Below are experts of layer 4 (counted from 0) of a mixture-of-experts language model. Rows are named router (the router's row for the expert), gate (a neuron's input weights, with its number), up (a neuron's input weights, with its number) and show model dimensions 0-127. Each number is 500 + 40 x the weight over its row's rms, rounded and kept within 0 to 999. Numbers have three digits each.
After each expert's rows: a language model's description of what the expert responds to. This comes from a sample of Wikipedia text that the model never trained on.

# expert 46
router:515535440530453456493555584510548527486513573547481511610467527515486549481489485529481523454489491490490473413461458535582460431562529529431458441538541513445531475456475575474539494558483496512468478521520452478473498465550515451500573473494417481535447537528520491448465511507535478471491463484451503476484540483489456464504484464518449575503439454555508577460475455527465513436558
gate2:535447447543527507507524536515527513522535566476489439459464486501498549462491485497489511515525486454438515495494495536581479475467486534417450467485555502499568479540446436494560477534489490457497463540481446535489548464515597564417519472484558539503479548489494451447479530461572520500475485488476451458374450455427473543508396483520475526521448495572525501481461454507475513453553
up2:437460563488507509524520512451534469477491522511465486474530425444480502531441463572536528535485503502506529544502493472614502429510510568418389448502534455502510468492546436498484486533574494471533482480521531480548510489464551509555514513476533548490479562529466410425469471498569502590458441504496529527535492476432561535459530534487490432480507452551455515540508473558516474495471
It responds to: The articles a and an, mostly in is a definitions after birth dates, such as is a French footballer.

# expert 38
router:497508445515458485487532532520497468469501581561473518557426519499497532471477487544495530465526473481478453450479497562558458482529517567421428446560542543445597492485512566489507500550497481481443500576589450415443562447567550486500552469510469473512475502521541476488452522460506508448483443472456465465470571465465482541509436456524489534538467498504565542441505460539507510505528
gate12:484521530508547506418502520479540482578482596439446447517569441547514535525445519485514541452522453586446479513430458493506462501423488494545481457468568498493502495507457511446478456487448507498478501455570551515514467499511450448500468517509493499515577498503498496391538540439550502466532477522476504484499539462534523442524566474464481501536439461512562445483436522527539571446564
up12:488524454485514487530465486529478464469506426483502504484398571504498501450427506540455528433472535498490513433502455521520428488512532499574537506440527553472548529416469535457535544505525474559510429492435518481551502492506529486460486441539473393516429516494488501432462499435480517396501462485433533506496568542500495529495454481533538496564535484472488522454504506553494489572417
It responds to: Prepositions such as at, in, to or during after a verb or noun, naming a match, tournament or award, as in "won the title at".

# expert 44
router:531522469522484507473593563540538481420478561498444469565490514534453563492507529513482550463509459485426492481449481565546464498485551545427431501546547510430530485409485564456524467518416467519443435531534468488492558465535535466461531477446489486523502532567531499501424556470515450495474446500492502482447495474451428467537469473528472530493480524503498558476448449497452507486570
gate2:469503465494539495540539499554484483469491494497537411456523449457389518393457545561556490500562500505491536491477481510561453535526480511513430527572461499487519440504486457481488521519445496458568469492495484516470559423534480588474501441470409514447499443538472553512480471560471436498488511526523507494524468490500447458470532478628490543518535465525482530443506453481473455525487
up2:547473517497490458549514444472466509444466494536521599547457564525590442507565467452468515535535468481557491503538473403450520459526506482500497492525524504519532486510487601520505459475515453549482496511489515509549495485438535417514483475493554441537524574508503381519461457466543518503502444484437457524470523472500499544482556556544543513457404499499475507588515490557499526476465
It responds to: Subject pronouns and articles in biographies, such as he, his, a, plus line breaks that end list items before headings.

# expert 26
router:551530457508428455442512518558535443502508611555471470548479538520480518488494527532403495474520447460484471493462415505502494469575520543480494485528552533470555505476483597479527486547455452534459470518540487482423530494518586468500565454465461478565452527520541500475466505486586471444477466471486505494505542525454483492505496473544449540549440486550564527465478470553465505425530
gate0:584526510503462472496497564473601497467596459497461512480503559516426485502471537506479546443505506446439475523460440548553448477480489480463458450536515511474562459479541444491578456520488460531524489545514460464471488445464436510405549537502452469456506551539579468480542540428517489483475532514473493475491501516548479485516405467554489495482473473495429483478437423494464484461523
up0:498540509475480500521477513521504490536455520476510511435515513523449470570528496490371481458474566508487558554479479506478496528529440424563471490464444553484565463479572459493490530512539518500503508507462553535443485554464472526456517511528567533450556474548540502530564474513539554499492580530520500493524569553578533408543495461544509477526536546521456438552534414495544464557473
It responds to: Separators and units inside numeric data, such as pipes in tables, colons between mileposts, /sq, ft, census and population figures.

# expert 21
router:497553441497427482458509515578514519506491531530493457565482492481491496448479510551431570497527456501468470474454481544547452448544516528452479458510554529414529486418477562502510505565486451508439472571541464478458538485545538441494580438493445519574443533523500498505467518483563469476489446499478482478507579476473493510512501468557439538563406483525505554427492465491487536476556
gate0:463578514498523523513499495481489476582427407539534467484474509458507453439508486549454476542517465559574454513488497555497493427533492478494525359478509527427459503499423549509477550481559488600412576532424538522510491537514438483490452501477458494519526514457497500447511508504594505486475443510491511503546498502507494542508469505534441509505540461525510461440506570520520508505469
up0:527455482485546498558523446463521483480434532406495481496480511490463512452478513497493528464497499493542502616440463558491520488450483472505518409512502476440455514509461488472454524446489556543494592443550478483516496498430472555440458462472608463471521494471459486501534515473477531444470469480508447529474533546457538584523421498530515454504548470505470535487459475487569603522446
It responds to: Function words like of, both, been, which; periods and colons; table and navbox markers like JPL, MPC, Succeeded, arrows.

# expert 48
router:546499486520459478422535528505575480417532564551458474516475510544442525435492512508459541495552501455464478448477481525544420475504528513495490455503540538533561485465493524464536421516489428528421443521556451444461551461530575455490547489470516413574465551515564457476440535494492458481463459492501478462461496506414507449509495478501467519546410460508502560479442487538500511499501
gate13:537481531410472432566476472410492506494490454505519454487539477476501568493522590534530500512479526520477490487539571526550460432505556535523531414469504615508513518500516477499518479547518489535453443471489513452462492505490450458430538469485540553501493528494502555488423484418503528560455504503478432495511515470566515508557485427532484441494494443406569479459514468506472498562514
up13:514532472532534516521533571575483465570478519481507532501438526489525462457458411530489565446522484486501486447488423521483489557520464494471545550554499375413522501433496563439515469514518518506460480504519414443509508494512568521528479485430451433503496500488519461477460563526579528463570519520485459494481546578485510487483513552520512517565455534519491559437529529512510562514474
It responds to: Words in wiki section headings such as Coaching career or Notes, table separator rows, and sentence verbs was and is.

# expert 55
router:524529465519477473486521585508518472421540554518456487519459498504498549467441494507487534475558480493479464484490441515527480500552537544440433508497552522476535506442451514464551483530459459525490442525593486404474505408502519471477559457472449448544474527539505465425442523400536504474477477484495465465452546530430455453544484486505474453520434456497524588454430503496443524489527
gate2:501523507503535554467529503473621515474475524511513520465488460473501403454510506472479656543533489519517540467530490463633526519405503539496548484594454495544551474424574504516543483497532507477400511499466564508481517476509519546502504538438500444495530547490473507502475524517504475451508517492466489487446471508446469493552480564497499527448486503467519518440515512480526472552516
up2:544459523458525490596522532500453422460478513417488469442508545472473484474457530463499452502552502464590479477498470508463472473523453516553436453441520507446463518484458580544478480541514477455464561527450447473556530431487510455554516457525532561511541514505500396547533435508519476475492521483510519509537416607544514514560458483468476481520522481515483548519532439554467539502502
It responds to: Prepositions and verbs in education and career biography, such as graduated from, with a major, founder of, attended, studied.